config = dict(
    d_shared_expert=256,
    moe_layers=[1, 3, 5, 7, 9, 11, 13],
    normalize_top_k=True,
    routed_scale=2.0,
    norm='rmsnorm',
    tie_word_embeddings=False,
    init_std_up=0.0211,
    beta1=0.9,
)
Below are experts of layer 7 (counted from 0) of a mixture-of-experts language model. Rows are named gate (a neuron's input weights, with its number), up (a neuron's input weights, with its number) and show model dimensions 256-383. Each number is 128 + 24 x the weight over its row's rms, rounded and kept within 0 to 255. Numbers have three digits each.
Before each expert's rows: a language model's description of what the expert responds to. This comes from a sample of Wikipedia text that the model never trained on.

# expert 4
It responds to: Opening parenthesis, determiners
gate2:111129135117129126131160148132154129122133117137122144108127108138130128142132138160130165134137120084124110112088137126117101140202081111100131134111129158090117118113138105116136164051118131149100127135110099134134141149137171128137141162108145124147127080157154134214163072124140157163144165158093118119132160120106104146110131146150080097113153131139099151155155120147151134183135
up2:135060159120177164165126125131153111105155133152136102129143101071142113133142139178150190144148147051136137118096098128088129118157095139113093141109110173131109146160141119116143153072111137158117155157095161172144081120155166115119146159129103107153167118148164161176140105118143167126121147180125109140137106111133103151140126142180103111130177148149091164152119078161120104146129
gate3:161097101130141151130154158135162117110109133116149170107156125152157166133168129140142152117079168129162090161104226135149129148113094116153145108118113134127117147110123118113129173098123097125122119134158153130119125113168122142128146125119097124094142112126120112100165138112117158076143133115100118098135146118159111175142122146120132162115104143125141147154146151180116128138125
up3:151115120099149132146156150126132101155099159128114140140135148140115175132163152165100091139096100128132131123113165114118133099100090120110173124123146144135102122132107114117136133122123121129113098132153141142129137114172142133118146099090097148112111126144085090104118155106167133115131123127106141125099173076146119124133136114139135120137103127166071107128146131132156164129121
gate4:111122175136120114132109098125169096170123120150098148151126089127088128140111121096166171093095169114073099132159081079086118137114120169169134144133158146111133180166134136132102131104125143135067128125145107169133129136138141116124107088112126117152121144136099129154151089127143176145106114139127120130128181116105071121137136137144167144114158108134144104142111109128150119086096
up4:156110163068144164128135117123146150161094152104144122132150121076129121124137160135136133132109136142166118122160150152153114147086121124082158134148124152149123114125133141137127135091125151075130112165135147147105161123159118129172133109146140119125098125140142125161151159136135142093139122124130127128107127123182138130107122127135098130092089124112122111125131158140143139127142

# expert 35
It responds to: Participles and for
gate0:115142155098173141096144152159141146144129097136151104168116152139071108122139147132073145171148155136105116134117103134109127113110095093135132161101164125102151154126110155121135103127108130136098130142127153101102094122126125073132140103115125108113125117141157159139132159094152113117127149158135169132101095161133107100118160112124153144120131122098155150149107147111111140122098
up0:142140145088050118135189114164115141120084139116140117118122095117138163121109156135150123145110130130131158128145131129130136113120130135117105143097120153182123162102096080124150083079098142106126146139194125160136130110108128105090163149117120099109142151111121163092134146114108112113107162133119127154120124132137079170101155159145132131124149080167153113131125156116098137127142
gate1:115141144118117144149125194143138144117131138109080145135127099149151137085119127117145157121167119121167137128126120074158132110133127090130109156125132117144125154161105119085162083132093098163137133134169151138136092147102111066108164105149130129115142107126114138107094130112142160111128123105136139120138117118131163158139131126150121139126161116115177136141116124102123152152146
up1:130149123114140122168125135143125157099129109179103096108127089143137115091131135170125125086158102144114138106118155108146117086143144091173146156141113115119173113129091120114161187116146124168131174129160140159114141177143122137065136108168149172140152178116133160101123146153156128127133109153123115143134101156164113117115149078144088145123138137139128128152117175143103092114163
gate2:177169130131156192147076111140131123138120139141112101105128082150131130159121105127057120136093136147140093132111149079132141105155134119110112137109126130142137131129100147111107164139068122159155079061132129134115119130111134109120144143102141120097128147138141125080152117156165114150116103151153169151124118115135112133107126150116161130114144103110107147112142124104104144121156
up2:163085133145136131124129110156146164126143164129108080093126138145143138158129135157089104120137131121156134106081146102143163144151176124143103145126115106151136141130121139119155160134102127156123108125101192142091111168123128136103153151101098123070123143152075113056120172127164131125146147101142162127109108116156135131100133119140136111127131100117137148136140133138155149127132

# expert 36
It responds to: Articles and possessives
gate0:159140139142137117135129129152110120118107150142093102141089131153120123093143094127140114166158132151131154089123143127122147087133147166175155135131095122086105104114164143154157135112125138118085123135097163135106125117110112110099121129130136134141099137170153140140118072136124096127105116144091151111121150090096134115092122128156146144119150110145153131164100131100065134139084
up0:149156121130131128136129122116127167120118092171101102118135113146110129128142094141147137136128155160101136097142125113137138113109129130163128169174106145120123119096164122162137088159148130121114127176127136095124146126148143098140130122132177152118099149143125122134128082130120080180139139166123122096111117080113158115118135159118107144132124140095096123131135097098064088165084
gate1:114113128142129141127143150101153130073115096113110096117197105153148136126121124139117139118122126105145115129146138116150103105124108138113166120129115117122066141048143159118140095129176138138098121166141109146103133113140126107116141128099138145131114146142103120125146125143111112138154133131104113123117137198138110098090119136114097134086107133131133088112110056126144130154140
up1:128113118146149107095153116129142107128149115167092137113135070125126156122109114109131119114108102121121107080137123143129114103174079097094128105159133103138149120112115159103159170119106127183097144126118129124139133118142122095144154148101101140167133150166122114133169102126111125162149149141169123106121123103117152127104172133100136140112108149120145119110094102140100145068152
gate2:153124111086127108133111127144124130148154167085120084099148130114115090164149192093105111084130148133070111144128122137124100108143113132093124141117149122139099120099106156150128105126126119121087136124089158127133095102128114163106140171174174137113108119139142148125164141126137159147124132192134171116096134124159144142112142134185156144154136081151164133140133136146165136127066
up2:169108095091105102155108104123129132149136159116116105114150160112105075129133176119127107079148137115105118145082121134119126105158077120104115142147124155105110161109121137114095123098141145121132063126106159149137072132122094106137139170139143148161094131106135140147111165110158153111148157140126160115102145138109150147133133123205144148161174069155137094171122142140144195137076

# expert 25
It responds to: Non-English name syllables
gate0:112131150116166116108124124125151155128162131120134122137146074141106107144117142131139153133128070103077129134151116138133118094146088099182126136166108139100120118122115174156107118109123105121158100119101108089156144127159136110150138171133156059121143152128141083178134135127176098103142178149109141128122101111129138128142132132159123150131106083134096151118110132138157108127124
up0:136122133097119110128168150120133142139107183140174171138096111129143125126109120123138111094147108131098093187147124139115105132128086147157144157156111190131116129113081128147084116129117132172094148136106140097156118138171144101105125190126129113156129169123101075158100098133177127100130123160102161114108095088126160125143136099138127169184116115134116118146145132162139106146135
gate1:141108111131094118130142106110112134104100113132152118122154110136121126109098157101109118138122120202114096112155112138108139053172132164141116120086173159104116149174144140140103161134144089127084163137121131097131094128131164101085098126125103142095186106113120121127117128144135154111114098160166098145146088144161146121081095092151124138148151100095153081106090113146103148142125
up1:153158091143163126128155107118144122111115106127115096152151077143129137128112099167121068129104100124118127124134101169130109127141156120113123138095115162140145129140183134106106151067179112123099095127134109090136116122097142111060113164135127128174169129124149141176117124133108147108083091134137115141092120171128118119095095126136150133118138122137133103111113130132114118123122
gate2:141105111110121137118143113122147097157126104096199087184177137138113153136090132136100095109158124115095094132144165135131119141108125094130097094106150102160150170098143132136071099127130116080129134137135159090079125141154180131065104107144114153093123096146100129163148090108139136155159148163113152133115201103141180124116172137159134179115141152101111128148123121106118133132112
up2:104100117145135141095096136100147100140101109136183123141166101176114136146146119135128121101118105133070103197117186155126098103133115138129114100161158086114132171107096114153124093169136125114152113173144136132090120134172144129126114108135108131105160132142105123114146110134160149129140142167122138140108137100135146141112156152091116151137171149116144100174149100102111102120136

# expert 13
It responds to: Paragraph starts, word-initial pieces
gate0:119125085163097162148098093100113142117128104152150171142164109132105151156117150144097115108120081135133091130136148088094124089062074088126157165141163115145123141105083080138087131140105098129131120144143149138156155172146133112146148094072140133178120144154104100111100146098094120123174131185088139098152142127121118102081096111136139137144146109147100124097151124149163105126172
up0:123087065097163161130099170107123177125155090105126128172151175141114117106116125106210118137124122103129097105109126140117114123099142115129079109130122122121157128142129102122120099121159161136103121150112125141147183187122135131174118166087133159124120119159144141094150109154123140139136119156171177141135153180111123130137134129149092111133115129089127110124096121093124149136103
gate1:125097060162123148143103110164115139117127134134111137134118154119153132162157133130151106105138146149119114118104120137121130105141129136149121117098125152111149153123108134124155114113112116149108139174160120144157090128099102092101101136136095127115128108141131124131139162145150142131135145159134127159126146120109183122083123138134149124135172167182074143139129094161103110137127
up1:112072089155140080145124159151072140115138108128109136136144144115172146170136116116125106079128125162110136166088146111172108104158127141152114168116117113102129180132090132125148149104116115166137147135125125111167098156103089129135140127152081123107122135178122155128173112117142159095160106087140114155098112127134128167121130092161097148163185133168081122134123108114096091138139
gate2:127107150142158139093141157112104125123094128135100098126183135099168133158110160121131121156165147112134131124166121176111113120135070100156115137124164132085122105144149140132153114091143115130076084140126169113137128097123110089096111158143119123137138145108191129164139165180089129085120117154117114154148138109122154128145125135132147118074099111151117140154105179174075099117118
up2:134119138108128160087127119134117111107115148130109145111146116086127117123170117100134090137126150125132124131149137133129133130112104142102141140181113080147168125166152087126133131106117098112154135133138125128136143113075135173115120117127143193109127110110085101094111120118098087135159144121098138123118119073154109120147172157120102095150118149148121169108139119130122128150135

# expert 19
It responds to: Name-initial fragments
gate0:135120103121115139077135158104118163111147150128114125159126120129110146139091087168119126124103122159120109091117171126116135122123105162088084139143099141129137149120154078168180140132119154124139104125135125131112133124109136144115145132095143141174128154129119160132138132135118123183109083158136101139080123131123131139109168145157099132135168101105122117114118137105141134128128
up0:129129148114133096090152170137125160130142155113151139177120138116150156119113094159164146103123105117117097123135151171069110095079123161092100097149123114113122116104100095136111108135142148129158095104134144118160103127112126140088135163107121138150116138161121154138196113163131108205080119136141120152102125089092112120123138130124123127146139114108137096083134097137119143143135
gate1:165130152138132101121115170141162148132099123108148146095156115098129115103117135123156095112120132111105080131131140118151105123137082168086139135136103149143153135106135150129177141114136148142134161171123139132136149117154138110107162151122129137126130113131118151151110150173141167139130103130165136073115141092172158116117122122135083087147112107104118144139156135178125111166152
up1:153109125146143057136175136173141166089164111128137129095081115137162134125120130149099105146141157147126130160104115111157129139089123127154132118144065134125160156104112108128101120158103153141139145125128139152080144084149120139091124132140143117150114121140090164118152135125112148119126126131176113087135119086099118153137108110138139122142136134160112132124129156119141168127133
gate2:141112188108127147142135134112130179117142114115131096115135150125148110121101132111098135140150118144090137129101130149140109155170109078100138115157146160137138107097154110135114128161069118147111108130125117147125176124159123126126128107123122111169128117114098106140128117110138115124138151114137159130154109154115117154123141114150154136093097113147125096123159158095123151135117
up2:162119166102129163131133148129127142119138102125162131097082108108154146109105124121145145118150117149137149134104120108138108130127122080117142093135173153154097128118183150167089124164094110146106124120092168118092129158173150129161123117112109146133080119108074109103145141132134145129145123138152117130142116127107109139189146107149118129122130136143141140123153127135077127120133

# expert 32
It responds to: Name-initial fragments
gate0:120114157117119128156142138095181147100138117103101124095159153128122128143127132113138073134131115120120140120125127153106115163124112132079112125118127157173164097135155163151131120120131084151163135095116165103153127098159120180108135110185126119145142149115170132111140128156083188156127127084165131130146115144193092149079094156127153088130127135135121128138122117131134128120157
up0:151151163097182113133167077135130122101114158144120150096148103155084122140138127139123131096066113154120101105108127128109099147134129160118125159123142150136120081138102135156124134110137119149113123124135138126132141164138081137083145139149186125154144092169100086101069102143114149125115164146142127106134123136148128118140129113086086081150112137164164110102121123134102108094134
gate1:143177131132119148161141147122118140117166096114075142103134126129140125124126198136130107124113105141152144152107108121130096110101146122064130111112121102155095162142148136134156117130127155105110108130110168111153155155132126071155097147068120140179121171184117173152094152119094076098136128142139161133111169152135126111077079108149103102094131101145151140175107129119118129134149
up1:132165138148135159140097133124147136149116118136117148126145112103121106141142188157155105140132127148152118150084141137117101152189099140088114113140096148183121127180131076137181153141136139088151165074144127154180165147139158167098100167087180128123103120124081087126092122163118083112135085105133100141103157141102135119120112127145121100071106147115125106161150162110116126135119
gate2:108129118162107163117121119141105138108125111101105116115106093104167104149123154128155110127107093134104082138136169123166117115153115076117094123146131120121115092112144121113165142128162117154118164115146141104086159182137103139128136113171120106105123147152092074079117156131082147124174148122187097138130154155126154153151102120133118128151159140145154168136125123118112100154137
up2:134114123104146117155103129156132145095087091125145091129128120100100096101129141106138137133132146098116110102072142145117136137099081135113108140131133151106097120123148139120142188123147093154090109139138140120131129140124145147134121108135122106092162141095150155114085095103142149093152134126137137120140156148129150102088144106167111119091174146155061152128158098182118113121137

# expert 1
It responds to: Apostrophes, hyphens, name pieces
gate0:145109152121105133123120140101106117153110106091072120140098129119123163085128164129132105136123104105133163109126126125122121147159128148147148130154126154136079130149084154105119124112131101112121103113147091155095144141117148139150127129112152123185124139129123130117120081119182126111083151134126128084111164165137131123142136194135117173075128111163105108134092104140133137140124
up0:156142075117133120127160135130125150152097123137114081130122119135131113116111159134087078155166059096117156109088128117097079145145099133140096141131112166094148111126171137132180122109135153137140090136152143127117143131125143140117175130118173129137112125116102092142135128165108112104141154113133135125141126132169170181181132105132163124116111073190144102170114125148128151118123
gate1:098171102160161154141097112124148155110091127162096131065124121117095118129113109097093142186141099126131104172079160120110128121131106132120132114138130144111134155104135098115113105143155128078152151105156109097157112165089114117146153148126119120139152120153161130127097101175143128125133149087125108145159111133125121132103161117114082106125128186137116130149093103167113110132153
up1:135143126124145128147149126169169129088119169144099118140160172123116127120102123141096092149149112131140160125103117149137124122099107131083113105151088145104172102113123111148135110092146138133147118102111093087135081182135161126117137146123096116153128144171128183145137147147149121144123201118138157130123171115181131163095111137151120127093129122117130131171092130157130154167127
gate2:121122167091121116134107159134145132130123123090102135111119114082139144121130119172134149142149158137129123143117091134097123146103106137158141141110092144099121131107110126126160124131084099091156109138141114182118104150137124140144132132097126111146171125164138110112164122116148141113114161101139163154132149126152106116089128143123195113150137120126134116107189119111178168140095
up2:141175133095132159167135163112135136171120129149125181118132117161128131105143123131111105132115104174109121138111108147112108142072126135126156132075088127102157113124115112126116129139111112104120134137161106162127148161144114138175134181140133118120127112162127097106148108136159115141123140114159162118137137084111104116130161104106166075127086158119097138120161120111124165093099

# expert 34
It responds to: Clause-ending participles, commas
gate2:137156173134126145129141150133114134116161169106121134096123095099152111160190115109146136113115089128111151137145107070103094144152135091110125126151147135152126148124119168128126138120157121130165130098108170105089091123085117146122145124100128113146116120134125104103089128184150118104073156086122168110084189121134079128096121133135156165123139141130137145131114116118125109131140
up2:128182156083139128142141126131105148152095142110136135120169149110132117121133080132109096138068073150121099140042145123116130108131077122127125167150139113169086153088086105183166141139061099134104096134116112104138110152108109118082146144072105090144119082122137109104086130132124102112157092111197155153118162103115127143106148100093099109139161115111094150145118138119105123173136
gate3:107131113143152131135128118122113148079118125116095150150162155116174142125106161125105144146102122103136138161149133123123141117143109163115135143168124130113154098067140135128110110124123127108125168162162150116106188128137140122142082132141115143097078078154151139090114133112119148105119105123102104061083185151125120105133126122136134161114098176104114095124139162159131125130107
up3:109098103142141144152109115161118156141109132160092167195151139112122097130091124115110147122124089087130106163150129149129147070154097130076109150196100089112133088094123108123124138140142150130141145134207169128084191125117119094132107113133102098100132128170154139090076097122112157111140099163101143112117134136162164131121127116155129133115123143082123102097115179138130171140125
gate4:115142085084099114103156178184120134125145113155118095141115132126156113107132123128126151144136088125089123120152112134136144115160092138140140145118116108152135155165137137080119165123167153142123112152078135085140150139125157154138122176129145084147111103117133160149191077175114158171119160146193146142127124141132120119139159127148159125124121118145115138152146139125130131123131
up4:117106119108124132103117112119136083135081117160126092099116154131145127119140120138111117137122113167151147128138124103152167118148167116102187115122138146132096114194124184132128131109155143128140118140162116147129114096153134155117122083106133104095125126144115122106106162130144137139129154119141157138168157108160092088127115104150117131039151148140111132087133146147125131143121

# expert 26
It responds to: Topic nouns, table pipes
gate0:139107115123116170124138152130132158147125159136143103112128102128158095125108116123109179135090181105126114125162108141169107134117100122114128107140134177116158136119128126114141159153164128151132130154143124128082124110093120151125136128119127139170137133109117183142122098153150113105128107097103110149105121141109135157101124133144133143099128124130140146132123113131085132122106
up0:115139124133136171158161113128120177145142112144135121133138090152141121120125123119075154132101124103100108146140080133136121109128108155103157130153140131138111102117126099108151154143165130108134151155178118109129097150115147141090111101106133112139138140106145142134150127187129137149114130106124110098100097159131114132114142129132113110117141126179137113090104136155111133154110
gate1:140134164146160116118130118153078110138151131164163118147145109116164115121153103143113099134157148125124136133166168147164117071167107114092141155136152155123124123063122131169146154162134133126132132125099102126178114137167161157164171142071095117087072109129120121115109143159147119074124103167105123164131129084145128185137156108168079108125125142127149114131170133130122123156150
up1:171138102148128137149130124166144128142124066089138129105104106126140103138143182127111125102147147171157112158149101160145162164112107100126128116092127170113129131094160123093150125100103113095119116138084155136096127088153080072090115091149099128136145120092116096150110113140157080091133141120142083081148118142143108117140140121109134148109144095142105116152116186126070096108113
gate2:149137114093078174164136095107136092135095111144181111168106167133097128140090148122128111154115132125099094163141132141149166132147064103142153084117112157144156121127113139110080155077104135134151135173147125148139162092137129126126115116122099107103125134174117146109152142093141116162156160136133150113116133153122107125123112113113151147181104151118139131173148074115106120102142
up2:135126131102099172181105101122140109158106138091156095168152103124128147101097115172091055162123108107112130172154117131125145144182090147150145133133104128138119089141123113149108153103113107140160133162145139134132138140134125120167096141127108100096101118136136194125171117112116145134108149124127085176126122146123119144153136125102138126142132128114123143154128122119110123133128

# expert 0
It responds to: Personal name pieces
gate0:134116125112137141110145126133151087098131129081124130133118160119124142130132100107117124133139103098138148082127125140113105117142138091127142093152106098097125113147130124133111110150131154129090113133108108112136081152149141147104122113100118108120133172117153088165115113145093182093156124116139127105126194126088115143111128103128144128094107117135122144133179131135128107101132
up0:135133123119108171134146126137167091129127131108154115142169141108141125091110167120144136154123099111115149106138147180113103121139107072158082120155096114118116090132117129136104119148117122129114163127144122132119096148133156111148091103124137110123133150141130086122107142133132163095128136137132102091114133134148181170084171120176127099088093147123160104133150118132136149138104
gate1:098100125117143109149089115084109068135127113138080136122133184157121140146140112115093134127114157121105143121120149125147097138159191135123090129199181148121138139136108166143141127161142102138153099105134123093097105170143150175103129144115162117110153134134171122138111154144135136070105097153120113152152099089126159133128108130123119109103091127135155128097178072127128134179107
up1:156105131141144109116134148164127153120153151103173163177106105138128146101103133118113121066162123135124129164144110158101168126138107119110139089100108102189148131157129119103103131142141118136138162127106167154161145107135095106123148116158166201140113092134097124141123123093076093151102143097123169113117148150145137128155143132164170156143135154122118155148110101148115145126131
gate2:123193107109119150135104141159134124117121081155137127073129136097119128120152103177144109150099102128144149162108169163135167130188137118103108158116104095148155125144129140102125222173095151132151097135163091143139157116170169111116160132138179102100128133080148155124133081113124116130153107095172168100166097154181145149149115130090140129107126131077108117100107148127135118161172
up2:150140140111127091130119141148126169082137105145112112088134169124120108093142097158128134110144125102152137109132158165133151106150123119117101127097120134148143143135084133134122186161107180148117172152177121121134128192136130117143110130099154149124161128087100115159101082082132109179138127082146167103157112165128140116183164125128111161132131145095123113099143159126112147107161

# expert 10
It responds to: Degree words, word starts
gate0:144124140117129086086137113153101087102131115082113116142145155103136136105130096169093143104131165102121134093069114126177119086152128077131078137117138084110138118125093142171104133133132122127113140152082160163107090122134146131160134085137098152149113137169107151143132125109116185133142121160106120103090110176142149160148136164156093131108088149122134145104173137143104112105111
up0:155150124122088154116140164133122086135101128116136110126140107146153153099147128123138152147122118129106127110120147110190114125148105108141077158113179117054153117103104091131157164098099110107069130149151125125100130091148142131148142146116135120151112144154099114099113121128137124155161123121152146147104128130105132151193184140153137107116129123109170119139113141148132144118120
gate1:114164122152132193112109127145106098133080124073149118146136134108137114113134126106158178125144150141091121158104175141136114128131055062159156150110127148112098102148092146114123157169105128141133125121138125142152143142149127166150118152114166124110151125107112100171126168129136127148138146110133152110120154143116115129156180116100145127130160123136154125130141121143137109106184
up1:124143104152132133169102094103160124131141128133131137170128140132155131109121111143099129122135143158127103122118149142115141119141147122173125162110110165169133102138134153159132123095164121149141124123128119105125140120128196138111127137124132142130133146129122116127142119148140101137104156166142125099115145121131125155134129109128107134121114155131124139106139177158093108111116
gate2:139151144125131160150134117150144099095113090145120118090150111123108112110130128144133120144083121144124118113120134098142127113124113129152168156158165149113143114080131139114137124107110093161135151123147126122141124123140157087139094112076102116126123156163132112082110157170150106130137126185155187099092147113140096139133077135130124117104134120138130146153113123166180120127139
up2:103140116136094166129119109138124089139164100101098145107109157155165155111134112108129141151111100177128135121118108137130092096120121128134136152117124148101142088103101098077132147133163119147125134131152143129131145113113176061137151109114091130098118172104123118070122153143175148097111125146132182133120122147160071128111087188119145131111176097161129136178132124164153119156119

# expert 47
It responds to: Month names in dates
gate0:140138150145156138123134142126134105098096123084093075144131081110141166097135097090123133144122098137123132164161154139145149180169083134141116092162141126124110127140096137160128161105177118108079143173139128118156108154128101120102131128158158145073125179138137129138126117116157145173114105156116157078141182099155134131154100135108142151141106119157115130135115133122110118160120
up0:105147141171160117138124116128128081121104142115149120130174146124179116110167138131134132131114125114148098132163109154178105112147118152136124145185109123076104132137132155149151130129153158110151082124147097130134122149166126148119083140096124127119110137137130143107150129176176149152139107136100166116128168134124110144118164112093134116149124103115161127112135117096138131106120
gate1:138144130076123149132136137126158130138139084124123110114101143126106092129112154098124133127127119122148127139156160134195116093138107068110133138154159176161140149139095132120193093127164131135090115138114158125113119174121095126121127163128141157098102125115125146118087113152150167144148137149105134078135139121128141119129135138149108123134134070158108138130132130096108116168109
up1:179134101125140151132114099126118121084090165112142063104127155077091094102141137132151121099092145132157108106135134103147114099179126106087113133128146153129122115140109101086189125062119205117105098150146127163140121123105117128120105100138124133109158102132141142113125128186156142142116171116111159094142107124124145085136147117086130130137118095182112133149154119142154138130144
gate2:190136147101137109119163157095151106156102100142109134111139105128128108120125117092094120120143160162122117143119104158156142113113168130147114122142116130118142151121143117130131118162100155159059140155139115132121134156122144173126124129146118130073134140158146117145119162132110145111165147124143124122111142129183160179090119110138088114102156119148133104136139180130097149161134
up2:169113188098128158102141161130151150162083124148123174110121100143144075120122112111130121137173151122125125129134112135145116178149160144154083083134102115165150144123104136155121090123131149169105144164115145131116149099112183172158119143148129131076102125150122090132126176147115101125156130113143125127158128144151172157085133144135104138090141140148107123144155188157127138123134

# expert 38
It responds to: Determiners and table headers
gate0:126148098087078156165109140177133125159089161103118112134142168125134116091113111122178136098123153107138112156155130123106107091136090157160121188099103142087129140122126081122121148102101123154172133126169102130158123138142124133122173103146113087152130133128108122153120135128123133146133110125126156125124110127094160112150113105117144154116124094142156097128148098114119167118166
up0:147117092141143128107143128112115152154143125181092130136155091113106106186127132079081131149117067110121124123138156168146186153142086112106120111186129122134142132104115109140115141142137114113148109151084124136133208148139099153147117118137126122154142113142085107121140169105106102127088143156127123141111118128145199114113112138159117123105153188137140134147105150146111106146170
gate1:111119113088176104137122117206148133187133144158125171103117113152169136098122156134124175116129095119134066128092140091166119080103146131140165129106153129124105093132058087174096111150095121142146148141104148126135161120147133164091136126155113122115113141085144125100135159125154142102095116156119114140141155125136146148093130087152107126132161125133117135141124131136122132147081
up1:119124131107108077153120141138155095144097168138138120110140118131170129088114113135143159102108140075194098137158164118160063096096113085141182121143172156122117157127101119130111108127128133157150129142105153140136088105086095152103107145174132125114116131120153095124101117118160105131124127128126154149125138158128175149118158095122131158127138141123143133130174128139115132146119
gate2:126175137149083108155138136116159120093105090132140110123117102151112134160146162189083121132129100161118126106111187148106136097142110069104105145164151114110086101112119116127160100159134107143126099122141076111131141073108153148128172124122134142161109194099149130119154124128132149100091091106158126170138130123168122139124114140117087120155167146113146117108127114134099107095122
up2:119152135131097130137132151124120150123104118074102126133105075168114109119142095173074163115123098124168118154116169154135096119156109142119092158123120116135114151092141115154191144149135123180162168119135150134148127088135106130123143095125140100116150170150107122121171125120109122131119136117142127142149121152171160146181128102092144115144163117126125133127154094126113135087174